{"experts_per_token": 8, "routed_scale": 2.5, "balance_loss": 0.00205, "parallel_block": false, "init_std_qkv": 0.0483, "init_std_up": 0.0483, "train_tokens": 376900000}
Below are experts of layer 3 (counted from 0) of a mixture-of-experts language model. Rows are named router (the router's row for the expert), gate (a neuron's input weights, with its number), up (a neuron's input weights, with its number), down (a neuron's output weights, with its number) and show model dimensions 0-223. Each number is 200 + 30 x the weight over its row's rms, rounded and kept within 0 to 999.
After each expert's rows: "comes after" lists some tokens at least twice as common just before its tokens as in all text. This comes from a sample of Wikipedia text that the model never trained on. Tokens count by the router's weight.

# expert 69
router,153,181,234,192,151,220,203,179,195,169,196,195,166,209,159,165,216,193,168,195,230,206,177,218,167,166,248,229,203,163,228,201,242,187,170,184,191,210,189,190,278,243,205,214,246,157,224,183,178,194,179,192,214,213,223,274,205,160,181,190,156,221,195,210,204,190,220,207,179,198,230,202,244,206,209,260,206,188,202,268,170,185,189,215,192,183,185,213,273,242,180,159,226,216,182,177,225,186,194,159,177,203,118,225,228,146,193,179,157,201,211,217,249,221,201,263,153,169,162,155,187,205,141,209,181,189,172,201,182,181,140,213,197,203,267,183,232,206,200,203,123,220,136,219,202,184,260,201,166,202,177,191,160,201,232,163,252,199,213,189,239,205,188,186,208,218,180,144,147,211,222,216,167,189,159,180,182,211,228,185,256,182,171,214,204,178,181,215,169,183,153,239,141,216,229,254,223,176,168,178,197,217,271,152,155,251,153,212,188,231,186,196,199,235,214,217,223,199,188,217,184,177,205,165
gate0,187,247,210,237,214,172,146,208,142,226,169,250,153,246,196,218,218,179,176,219,235,178,194,242,210,152,217,265,194,165,182,168,253,187,218,219,187,259,214,225,190,174,187,214,259,167,214,171,203,236,171,247,189,175,189,196,201,237,177,201,174,193,230,255,202,178,243,210,223,207,203,222,203,181,215,241,231,204,164,243,167,220,184,258,211,182,146,188,203,162,189,145,167,205,188,183,195,195,119,191,183,218,260,244,218,213,199,226,150,170,204,183,225,223,198,234,225,200,170,255,242,224,143,207,175,186,195,168,250,171,153,177,229,206,249,227,220,250,206,212,215,205,187,184,201,201,193,200,195,221,167,208,205,270,241,208,166,154,230,195,164,226,183,177,192,183,178,165,255,223,211,284,209,195,254,192,211,262,231,197,198,173,209,211,158,189,177,226,203,185,189,272,199,236,188,219,210,171,157,149,195,229,187,192,256,219,237,167,207,185,170,210,217,225,189,266,211,182,203,217,164,179,176,193
up0,182,255,211,229,183,112,158,206,157,170,214,232,186,238,192,260,198,156,186,237,208,177,226,197,219,175,239,259,208,223,163,156,281,203,192,223,188,258,186,235,201,149,213,224,232,150,254,151,182,260,189,237,162,171,156,155,206,212,181,214,166,160,229,225,232,181,240,206,200,242,184,211,207,201,213,165,257,198,158,229,217,190,217,212,211,185,161,175,175,157,195,182,177,163,208,188,172,181,154,177,188,230,305,196,209,212,197,227,149,166,215,170,199,180,201,199,225,181,218,249,225,177,186,190,179,208,188,190,259,198,190,205,222,195,201,217,182,198,239,191,246,208,192,218,229,216,181,203,217,227,150,225,164,237,206,225,171,164,234,169,195,198,174,175,190,205,199,217,247,253,213,239,201,212,236,217,211,250,207,209,202,151,219,216,203,179,171,211,184,216,206,282,233,215,194,190,175,160,196,160,241,245,221,192,273,224,238,214,231,148,185,192,222,241,193,245,231,204,186,191,193,181,194,210
down0,157,150,222,195,153,209,178,173,203,210,183,177,160,170,258,141,241,278,195,168,251,213,229,229,217,190,245,170,220,173,188,222,146,176,215,225,216,180,163,216,175,251,131,215,218,148,201,168,196,143,139,186,208,190,226,168,230,219,254,166,184,221,193,174,218,209,244,215,196,204,170,160,212,170,201,229,162,181,173,218,159,222,186,215,221,178,158,203,270,204,197,213,205,182,141,172,171,278,282,167,213,230,233,192,215,189,210,228,195,241,220,185,269,182,249,226,229,181,192,193,265,194,210,214,160,194,223,213,155,192,218,179,238,233,218,187,234,206,201,246,176,191,158,191,207,141,202,230,227,197,189,196,187,206,173,186,209,154,263,187,227,233,217,176,134,170,190,157,169,204,207,189,244,220,158,233,228,197,211,210,218,211,193,194,190,202,208,145,164,207,232,175,139,203,183,222,174,199,181,235,165,222,162,188,189,218,167,188,199,205,205,214,211,216,205,169,153,194,214,198,151,231,184,206
comes after: "\n", " (", "==", "°", " \"", " C"

# expert 36
router,201,195,208,199,185,188,191,175,198,239,148,190,182,206,152,151,217,210,201,202,197,228,186,249,194,178,241,105,188,188,187,150,221,212,149,226,222,243,233,221,210,217,209,216,261,223,179,195,200,200,190,185,191,187,224,218,222,201,162,184,184,174,238,198,185,181,187,198,131,225,225,148,208,194,256,243,210,210,169,252,223,143,174,213,187,178,188,235,256,186,196,202,220,186,164,215,186,180,196,235,246,170,162,216,135,220,168,236,261,196,204,179,168,205,215,226,171,259,206,174,216,211,212,155,204,176,214,195,140,256,194,187,161,200,199,267,229,155,214,218,200,194,223,204,187,256,208,209,205,216,236,203,236,252,144,127,199,240,198,227,210,170,206,199,212,210,148,147,178,205,213,209,186,161,139,173,184,224,183,197,237,183,248,131,124,222,191,222,151,210,179,206,227,244,203,137,158,205,194,170,182,180,187,198,126,168,189,179,228,192,213,260,229,188,224,204,176,218,206,198,202,200,219,213
gate0,168,257,257,232,186,187,264,202,177,228,167,200,213,207,182,214,209,171,258,233,230,207,195,128,223,212,141,198,166,217,219,178,181,188,214,194,194,180,137,212,223,206,221,221,185,185,232,224,234,165,196,140,159,224,190,209,141,240,216,200,182,187,178,226,256,183,211,180,259,235,199,217,199,180,237,197,238,189,160,167,269,232,222,204,181,180,209,199,167,142,234,201,219,186,228,180,189,217,170,185,159,181,197,232,237,242,205,222,152,168,195,183,233,218,184,251,245,198,140,188,224,232,232,177,215,182,225,243,198,205,198,251,127,244,237,209,201,178,241,223,224,243,267,217,199,227,188,208,214,226,187,157,186,223,148,200,259,239,156,205,220,211,252,187,236,227,192,158,206,164,177,202,236,168,244,236,200,220,214,184,200,213,234,188,189,206,227,190,222,168,199,168,209,161,224,203,206,227,195,169,243,209,201,180,148,150,185,196,146,192,173,194,181,215,203,165,144,268,154,223,236,220,187,216
up0,183,226,233,210,214,218,217,225,197,219,205,195,279,228,212,199,217,201,190,175,222,153,200,177,201,183,176,195,238,203,206,185,220,213,176,213,177,177,145,228,222,155,226,215,195,200,232,174,257,173,205,193,159,239,179,196,166,228,273,198,186,266,128,205,250,171,204,197,222,220,217,245,203,236,181,213,210,140,143,196,263,192,225,209,238,173,216,177,175,207,195,179,229,188,225,209,212,189,171,180,151,173,187,253,210,202,209,198,170,207,236,195,221,191,178,203,197,158,135,222,244,183,220,248,183,208,191,203,178,194,243,259,205,239,203,221,247,148,193,235,241,201,279,224,199,212,207,188,241,205,196,191,196,167,157,247,208,177,176,221,203,199,199,156,248,180,180,186,207,153,153,252,208,190,223,178,191,183,244,194,204,223,190,197,186,191,222,148,157,198,244,218,237,145,241,195,173,205,160,201,230,185,206,205,157,138,172,224,165,188,163,134,196,227,236,178,184,310,194,223,244,207,205,246
down0,200,154,202,233,212,223,250,208,236,179,186,161,213,227,181,153,269,216,215,181,230,214,205,261,201,207,228,208,229,182,145,215,197,232,147,241,208,174,169,179,177,225,116,202,157,180,234,126,163,205,217,212,195,168,209,134,199,218,211,143,189,167,129,236,221,204,223,215,229,200,208,202,225,209,209,246,194,220,212,166,207,202,213,217,196,158,124,276,211,149,253,194,232,218,169,190,169,243,166,175,202,156,211,178,172,214,209,204,225,204,227,208,209,264,213,226,162,170,245,213,236,177,219,222,147,208,214,167,179,242,218,143,221,236,155,255,214,180,234,190,232,234,243,189,182,238,182,262,208,161,237,167,168,258,200,171,195,221,226,231,195,219,250,190,225,194,187,208,182,184,203,235,172,232,221,132,207,179,216,230,209,224,222,206,217,192,238,158,184,196,200,201,252,230,190,166,167,212,252,225,191,203,186,197,180,176,197,192,228,222,218,194,215,215,250,184,177,201,179,215,165,204,187,227
comes after: "\n", " An", " New", "amp", "tor", "ring"

# expert 84
router,201,152,196,246,200,183,238,160,189,214,221,224,205,245,170,175,220,167,208,209,184,267,236,179,155,241,226,209,195,175,175,254,196,189,213,239,164,163,180,154,225,211,217,181,205,228,186,204,183,211,184,208,198,168,239,243,232,247,225,185,156,196,205,232,148,182,203,182,227,178,183,147,146,191,205,236,166,276,157,245,197,167,214,198,196,258,157,206,210,206,214,216,191,252,194,199,181,206,196,185,227,198,159,158,168,264,234,179,203,215,188,159,226,214,183,174,178,237,233,180,195,213,177,205,208,214,192,191,221,201,234,247,229,270,203,232,198,171,205,185,245,237,219,213,224,189,215,182,207,280,175,194,195,218,243,118,160,177,214,187,218,206,189,225,226,202,252,136,195,178,169,216,242,193,215,188,191,165,216,190,233,165,177,226,152,273,199,177,170,182,201,206,221,252,216,173,203,197,166,190,138,200,205,158,213,172,191,200,238,216,229,226,123,261,160,182,170,225,216,148,175,161,163,215
gate0,157,203,205,154,228,208,210,224,224,242,172,189,240,175,233,202,146,182,137,217,162,230,223,225,165,157,254,242,226,222,178,186,244,202,190,215,165,201,214,228,214,180,193,233,142,195,242,152,211,162,198,212,244,191,237,250,227,204,239,228,264,189,182,237,187,176,173,227,200,174,240,147,242,186,206,155,189,151,182,207,206,218,223,221,173,191,248,200,225,217,223,212,242,174,204,217,207,222,253,201,225,228,243,205,184,153,201,224,208,180,179,199,247,221,206,190,205,198,265,209,148,206,228,196,188,189,131,183,212,166,144,242,187,173,233,189,203,203,221,221,155,144,169,260,253,211,234,224,183,200,203,130,197,176,177,228,200,195,201,197,235,243,217,274,175,227,189,221,169,194,157,225,186,147,138,216,166,202,171,152,242,222,179,203,199,189,199,226,163,190,175,185,237,180,180,164,214,197,201,177,147,144,198,150,209,141,204,224,204,188,200,214,178,203,210,229,205,243,139,182,242,200,205,164
up0,205,234,203,213,243,236,234,152,210,233,142,171,212,251,243,213,229,168,139,176,220,174,187,192,214,220,202,221,173,227,243,186,249,160,241,216,166,190,211,165,226,177,222,211,194,189,208,152,218,220,134,217,218,177,222,215,240,226,253,279,189,258,233,154,216,260,240,207,223,141,194,214,155,214,215,220,170,151,214,223,222,216,209,186,189,201,200,172,217,232,198,160,220,244,216,188,149,164,175,257,216,195,263,259,187,195,189,167,219,218,200,193,186,206,129,188,232,203,231,210,179,166,174,236,189,247,185,196,230,199,194,213,224,232,221,170,154,172,254,198,201,183,256,230,216,179,198,245,196,186,228,162,178,201,228,204,218,193,217,196,214,184,222,165,170,244,212,267,185,186,195,197,255,181,162,192,239,199,160,156,250,148,184,261,214,146,156,195,216,176,201,185,189,179,216,192,164,232,191,202,176,219,188,132,154,214,172,224,224,218,211,189,188,176,165,216,226,224,194,162,167,183,217,162
down0,199,142,236,216,214,176,200,161,186,198,151,177,213,196,212,218,276,212,184,172,195,181,257,184,226,213,162,241,171,193,223,200,168,219,196,164,222,220,196,185,200,233,192,277,241,266,219,215,176,199,161,244,187,208,230,250,140,147,258,229,178,239,169,200,171,210,170,227,213,226,208,243,196,222,147,215,209,179,201,200,212,235,183,256,293,227,167,238,153,123,223,170,189,208,221,165,183,186,212,209,218,187,165,161,201,147,178,206,171,238,247,175,189,211,150,231,194,235,167,180,229,250,245,228,220,164,219,207,209,239,227,217,197,218,179,269,203,184,201,159,186,184,213,151,182,191,185,164,248,182,231,180,233,182,193,175,210,241,187,201,219,202,164,174,203,220,206,218,206,250,193,182,182,230,192,205,229,151,258,174,188,219,195,189,219,251,219,221,189,199,168,216,170,199,263,159,214,224,213,231,209,178,205,164,201,228,244,161,147,210,229,155,223,246,213,207,203,232,206,210,220,150,209,206
comes after: ",", "s", "\n", "es", "ation", "ing"

# expert 79
router,185,199,151,141,207,268,188,111,185,182,211,173,180,229,148,231,270,204,197,141,149,182,233,229,203,140,169,232,228,159,164,169,193,209,205,227,187,253,217,173,197,177,174,151,182,158,222,225,165,151,215,197,190,199,239,202,199,198,147,165,171,203,201,223,222,144,196,185,181,224,246,176,194,255,250,180,247,198,238,234,237,219,203,184,170,181,168,213,197,192,205,217,167,170,232,241,218,186,179,197,195,200,187,236,197,223,191,204,172,195,237,189,247,246,185,205,179,203,216,228,211,148,219,177,163,180,172,193,245,176,167,221,260,206,202,152,221,151,148,207,148,214,222,249,202,205,180,187,200,233,192,172,179,205,197,217,206,149,186,179,200,214,232,258,170,153,203,202,196,218,238,221,206,150,169,221,165,178,195,194,214,220,161,189,228,187,213,241,176,193,190,136,179,169,246,279,201,208,252,138,187,138,217,197,193,225,203,165,177,164,174,218,198,199,199,170,215,215,206,224,220,235,151,193
gate0,189,247,208,245,253,149,234,214,222,184,194,211,212,238,218,161,231,199,217,197,223,184,147,255,221,187,160,206,226,220,150,198,196,186,206,192,149,227,236,204,196,229,205,188,198,178,153,229,225,254,181,206,182,211,262,146,213,241,184,179,194,192,204,260,207,188,136,206,240,218,218,226,230,151,243,200,201,178,197,240,195,201,159,193,234,185,200,175,180,172,176,222,183,228,191,231,216,153,158,281,223,199,243,172,230,205,156,181,234,201,142,188,186,213,241,174,246,154,139,204,198,236,213,195,179,267,216,182,201,233,214,170,234,195,250,213,222,163,240,239,275,169,239,234,227,177,182,243,201,204,217,190,198,219,180,207,177,235,150,177,157,178,158,177,157,228,198,189,193,153,214,238,179,217,161,198,190,213,211,178,205,234,212,183,180,257,250,153,186,168,190,181,229,228,183,242,203,226,237,231,180,190,196,270,193,176,216,219,252,244,197,179,205,163,200,128,210,232,193,194,185,178,174,188
up0,205,212,164,208,247,173,214,217,233,163,181,183,206,212,263,197,198,239,173,180,218,173,212,200,222,178,192,199,205,158,189,172,213,172,207,232,168,231,212,174,141,221,274,179,243,168,177,206,188,248,202,221,203,182,220,179,229,244,184,187,189,206,181,241,256,190,141,271,247,223,221,168,193,133,221,223,208,162,141,199,224,178,156,182,214,200,168,172,168,180,212,187,176,172,128,237,168,164,187,237,242,225,207,212,208,217,182,175,217,200,167,226,190,238,211,186,205,115,162,174,180,202,192,204,173,242,205,242,155,208,241,205,221,218,196,181,207,156,225,228,240,182,208,254,214,176,190,263,182,191,255,198,204,179,204,237,173,239,170,192,183,203,171,180,182,216,168,195,217,218,229,267,206,185,235,231,167,178,210,206,207,204,167,193,173,226,237,158,173,223,220,209,236,195,180,252,195,212,215,303,189,188,239,247,190,231,142,215,271,218,211,185,220,157,186,213,184,197,160,252,184,184,167,236
down0,170,167,228,199,208,146,222,200,201,238,166,189,190,195,207,163,204,185,234,216,175,212,194,212,188,201,223,192,154,196,234,227,205,196,167,130,198,205,199,188,161,219,185,146,201,226,184,240,228,165,192,203,201,185,249,213,174,203,207,156,246,188,197,180,192,195,121,224,216,149,219,240,279,173,174,229,174,196,174,151,202,190,177,200,191,220,166,153,183,226,223,254,167,228,153,140,169,203,250,212,224,192,191,138,248,188,273,196,197,202,192,186,222,152,182,185,140,125,210,223,176,177,190,180,223,175,220,194,173,236,174,211,167,206,180,198,212,224,285,188,196,183,227,144,191,152,225,177,228,225,210,163,265,134,230,221,228,231,192,179,237,175,189,229,182,236,201,172,150,201,208,201,215,133,228,211,199,240,146,208,129,218,226,194,167,207,215,171,163,213,245,191,240,176,206,180,202,180,241,192,154,249,237,243,237,221,208,201,207,196,158,201,189,195,168,213,169,210,182,172,199,207,223,174
comes after: " |", "-", " (", "==", " \"", "|"

# expert 68
router,182,191,194,231,214,254,163,160,231,217,149,229,209,156,165,224,184,241,168,209,231,209,215,154,178,197,218,193,191,186,238,185,189,190,174,181,157,229,182,239,240,204,209,178,247,183,229,194,195,230,168,146,180,158,183,255,147,164,186,217,229,168,180,195,244,151,254,193,179,238,231,152,193,199,238,191,214,179,190,210,187,157,257,199,203,251,190,220,176,188,219,176,182,173,179,174,164,188,162,188,152,232,210,235,194,199,221,175,190,189,222,223,255,219,206,228,163,223,177,156,222,202,193,233,218,189,230,236,197,207,197,202,232,237,237,160,208,180,165,170,191,183,209,222,177,191,220,162,128,173,180,160,207,220,188,157,157,218,171,230,227,198,215,288,157,206,274,186,180,209,262,165,166,186,164,174,211,197,203,229,248,186,145,201,176,236,190,209,167,209,191,183,199,172,204,227,220,175,202,207,272,182,194,229,185,182,207,219,167,164,149,227,168,175,202,232,280,143,203,164,185,271,234,164
gate0,191,184,209,184,188,215,229,238,216,207,191,218,225,209,147,201,188,142,216,249,208,191,236,202,209,224,230,247,143,254,258,266,178,207,209,272,232,197,204,237,184,148,235,232,206,213,220,230,175,181,245,189,184,178,215,192,225,222,218,208,241,239,221,217,212,198,184,235,194,123,183,195,245,215,241,202,232,181,194,196,264,222,206,196,194,217,123,263,190,194,206,199,164,173,200,161,230,204,224,220,127,195,243,195,197,230,186,207,211,179,228,194,181,137,237,190,203,137,182,239,203,201,191,178,229,212,169,147,204,180,248,186,125,155,156,208,198,227,185,217,172,135,170,205,184,236,225,204,208,211,189,241,213,193,263,160,171,224,241,206,216,213,250,228,172,205,169,224,200,223,190,209,243,226,202,174,244,184,172,248,202,218,153,218,158,193,178,219,169,211,202,236,212,212,175,204,241,239,258,260,190,161,201,185,247,196,193,227,210,222,259,184,168,215,190,220,207,195,233,223,159,232,160,220
up0,204,178,176,202,196,190,279,218,202,197,205,207,214,257,199,231,180,133,170,261,179,228,235,191,185,217,215,233,164,205,254,238,210,229,237,251,256,203,186,242,210,150,217,204,149,195,197,233,183,138,202,178,176,168,220,193,221,219,185,214,242,187,271,186,202,203,174,229,239,159,176,236,194,177,200,201,236,222,178,197,272,202,180,183,177,233,182,242,223,175,255,218,156,165,146,189,217,217,204,204,176,203,252,185,199,233,173,206,227,188,214,226,205,172,235,175,194,165,209,249,217,195,182,156,238,197,153,215,170,206,238,207,201,162,168,202,199,199,241,240,175,177,172,209,212,255,236,219,245,211,225,249,226,204,273,198,222,225,246,199,224,219,231,226,201,245,149,215,196,234,199,237,197,182,218,218,224,180,156,232,208,228,191,247,178,180,151,194,204,198,211,253,203,237,194,130,243,222,232,271,200,120,188,171,235,145,218,218,214,191,249,218,197,219,207,192,229,234,200,218,199,221,187,221
down0,212,236,157,217,204,206,222,202,207,213,192,242,178,193,175,244,212,226,189,245,185,250,166,167,203,173,130,175,232,221,188,202,211,218,234,168,258,233,249,211,180,172,201,218,186,207,208,190,157,163,238,188,187,171,190,229,205,143,234,211,207,199,266,196,232,209,184,170,191,178,222,180,143,206,229,238,196,194,213,258,238,190,177,221,239,233,199,247,209,197,242,267,188,191,210,168,153,195,219,168,214,200,221,169,206,185,224,198,193,163,218,160,173,223,163,211,249,184,142,178,236,183,216,166,197,243,222,230,163,178,256,230,200,189,224,176,177,192,207,200,184,217,198,224,237,219,264,219,242,216,147,195,269,229,192,259,240,214,193,183,223,179,249,210,205,170,181,162,154,169,179,130,199,217,236,190,173,213,184,205,274,210,200,203,171,199,158,186,112,230,195,167,270,171,214,219,195,195,179,183,182,215,247,206,177,165,212,201,225,220,187,203,177,244,264,251,197,185,196,172,206,182,169,272
comes after: "I", "E", "A", "S", "O", "N"

# expert 48
router,204,146,253,195,197,190,165,206,217,202,220,198,182,186,196,210,210,203,216,179,190,239,248,170,204,214,177,210,235,153,210,143,182,218,139,230,191,234,212,210,196,233,200,193,182,246,265,173,200,200,172,208,239,156,227,230,203,201,147,156,203,173,225,185,211,189,219,191,178,200,241,200,224,214,196,184,225,180,230,175,171,167,178,263,189,233,257,200,180,223,206,221,174,153,223,181,198,199,257,171,240,184,209,234,148,202,187,216,195,180,192,252,241,194,188,129,209,212,144,167,236,168,237,171,170,218,186,244,196,230,186,167,263,227,226,179,200,144,167,168,209,197,218,188,156,146,209,219,159,199,225,242,181,241,209,175,228,226,183,222,225,223,200,290,206,214,197,216,238,220,266,197,182,175,195,160,153,177,198,251,248,185,181,155,233,239,193,185,120,194,164,142,159,173,200,271,177,169,157,206,202,205,148,204,155,246,157,209,159,195,180,222,194,181,165,183,200,174,206,177,170,206,201,210
gate0,226,190,177,179,211,138,245,215,203,227,176,199,258,181,188,223,224,251,219,182,181,172,239,178,205,192,150,171,210,179,202,117,211,181,204,184,273,165,136,177,180,199,189,170,221,190,219,176,141,277,217,211,242,248,139,178,232,177,189,186,210,234,193,193,209,249,173,162,237,247,197,145,223,224,195,184,160,238,218,233,168,241,218,213,153,181,220,194,191,151,183,197,150,183,161,216,239,121,222,172,195,179,268,192,208,235,218,173,199,217,190,204,193,205,251,168,199,145,235,146,158,213,192,187,240,237,182,174,157,254,163,207,174,195,194,191,239,177,193,220,182,271,237,252,216,235,179,234,209,186,217,169,227,179,204,206,188,238,184,172,182,194,178,194,144,210,236,180,194,185,211,259,196,183,204,208,204,185,141,195,188,204,211,234,204,179,213,188,182,225,178,197,213,258,236,217,217,223,189,182,140,197,216,162,211,238,186,226,211,188,252,181,180,226,157,213,186,163,233,202,238,197,217,203
up0,195,246,242,197,208,207,264,171,208,240,162,173,262,191,195,237,206,206,202,214,255,208,219,216,239,235,138,168,198,177,202,165,253,218,187,180,221,208,185,134,220,232,171,186,245,195,216,178,159,294,217,203,211,199,151,199,195,223,220,248,188,246,136,185,227,237,152,152,213,190,207,195,279,214,164,226,185,163,210,239,210,228,214,189,163,155,214,222,207,170,189,152,208,206,220,209,212,153,168,221,214,190,207,184,221,235,224,141,156,227,253,225,227,182,218,236,179,161,202,162,157,217,180,227,203,200,183,190,204,289,205,177,164,195,261,173,240,210,168,207,167,222,232,204,237,182,197,198,212,127,197,211,233,157,226,211,199,238,168,192,209,191,221,192,175,181,235,186,190,190,265,221,195,160,219,186,193,184,148,150,216,224,180,201,168,195,197,150,194,196,185,201,220,235,217,178,234,255,169,193,171,155,204,126,187,204,200,240,234,174,224,185,194,200,181,227,215,171,224,215,239,184,187,199
down0,238,179,184,208,173,146,136,205,180,192,177,159,174,196,178,208,181,183,239,203,254,227,197,186,186,160,204,211,203,139,234,174,206,184,206,218,148,180,186,233,270,236,231,197,209,225,217,182,213,241,177,238,201,180,260,246,204,166,189,205,203,205,190,180,238,212,210,207,209,225,185,238,139,213,175,200,202,224,268,183,236,205,208,150,203,135,213,223,158,194,209,162,150,274,217,129,202,222,242,207,201,211,138,187,185,221,145,244,214,146,185,150,212,258,172,221,236,223,234,221,176,207,256,205,231,219,193,229,198,171,191,217,175,213,230,232,210,207,228,201,214,213,193,180,136,204,200,214,212,244,136,178,185,206,136,158,237,204,237,209,206,174,192,205,174,206,147,199,183,164,216,202,229,205,183,199,196,169,161,220,192,170,242,163,216,241,199,234,175,201,228,182,149,244,234,186,215,226,252,219,167,146,193,214,193,212,231,123,181,176,137,217,222,205,185,193,209,170,199,214,153,205,162,171
comes after: " (", "\n", " \"", "-", "==", "==="

# expert 34
router,226,218,169,206,197,211,246,146,154,197,218,209,171,216,175,176,180,161,235,149,198,216,179,257,207,176,218,171,214,147,190,250,191,204,221,225,153,204,187,200,208,190,192,169,219,232,140,232,230,194,177,260,185,196,223,176,187,206,182,213,178,181,245,216,123,262,176,224,142,201,212,162,188,188,208,207,215,229,169,223,230,171,191,179,230,165,270,227,175,202,221,191,238,170,216,205,204,190,192,230,208,219,215,181,199,243,197,173,240,156,183,190,208,257,198,165,185,210,237,160,214,180,196,182,207,216,159,190,171,255,193,165,195,183,151,240,241,226,193,207,156,183,233,124,207,185,239,193,202,199,229,194,201,238,217,136,249,213,274,188,217,242,186,146,204,148,118,190,156,201,200,221,215,258,189,221,195,198,144,219,245,190,160,164,135,192,228,232,213,174,164,259,182,204,209,207,206,187,182,193,189,220,233,234,177,256,188,194,178,172,209,224,214,197,204,194,164,157,219,275,216,189,170,215
gate0,239,205,140,242,249,182,187,195,189,179,178,222,233,139,230,181,198,205,245,196,203,198,275,225,190,198,189,233,214,175,209,146,215,155,178,188,170,206,222,221,223,214,161,218,172,165,169,214,245,179,212,193,246,201,203,173,200,268,181,209,234,159,227,176,254,257,176,240,187,168,192,161,206,145,219,188,191,214,194,184,189,231,250,226,222,216,163,168,168,178,139,168,183,211,204,236,206,194,216,180,187,199,217,180,203,194,163,195,179,181,190,187,183,216,174,220,218,239,207,164,253,188,183,210,201,198,220,148,242,180,187,228,198,172,169,214,194,196,190,163,172,189,149,221,210,201,208,194,239,230,186,247,200,217,220,182,164,239,148,207,171,168,252,173,150,241,154,188,206,203,236,190,172,197,176,225,227,158,176,176,206,209,179,185,155,199,179,182,257,184,111,224,231,227,173,202,281,193,200,147,242,223,139,205,214,190,178,243,213,260,169,211,175,208,259,233,214,166,204,244,151,170,127,205
up0,168,166,157,230,198,167,207,166,212,171,184,225,249,154,230,184,181,198,206,190,209,181,255,211,145,196,227,266,243,212,183,125,251,215,167,221,175,191,153,185,245,235,148,219,216,148,199,207,183,188,212,214,221,235,184,206,193,243,224,245,230,190,250,210,225,193,145,231,200,186,184,172,193,212,183,165,204,225,199,203,179,237,236,187,192,192,150,183,134,183,154,197,226,218,188,254,217,209,255,149,142,204,204,163,184,176,186,257,159,187,170,195,251,190,185,209,217,245,199,202,239,163,199,150,233,199,275,160,230,178,192,186,237,165,198,209,175,194,159,191,182,170,181,250,198,169,205,170,204,214,166,209,150,197,230,179,140,235,164,208,156,200,229,196,211,205,180,194,151,201,224,156,188,174,213,206,214,193,181,147,218,154,211,178,189,236,178,190,221,185,189,286,229,246,195,192,254,197,179,168,181,199,174,217,203,175,176,262,221,262,155,206,173,205,201,225,179,189,244,222,172,171,196,224
down0,205,150,193,240,196,256,194,221,214,164,181,142,208,215,193,210,208,135,192,240,154,194,258,182,190,185,201,163,169,195,171,162,231,175,165,152,174,208,227,189,184,192,207,224,178,209,185,163,182,198,201,151,208,225,201,225,152,216,203,233,201,153,142,178,166,218,187,218,222,177,181,260,150,175,189,166,240,188,194,190,231,198,149,207,150,174,215,201,268,260,167,165,166,194,227,171,202,209,233,214,192,220,172,206,236,204,210,221,208,222,251,185,219,244,179,202,230,209,172,208,217,284,219,237,177,221,209,177,246,203,204,140,161,193,159,192,221,177,222,221,229,205,206,207,258,174,232,172,105,200,210,212,215,179,202,207,194,211,223,164,231,201,240,164,175,139,224,221,188,202,168,209,212,268,165,175,200,170,193,192,189,203,135,189,151,188,160,194,218,188,230,240,173,232,197,180,146,157,205,167,199,204,250,211,202,182,159,228,230,189,243,198,162,122,209,144,203,191,224,230,241,224,197,224
comes after: "\n", " Born", " (", " medal", "hi", "ed"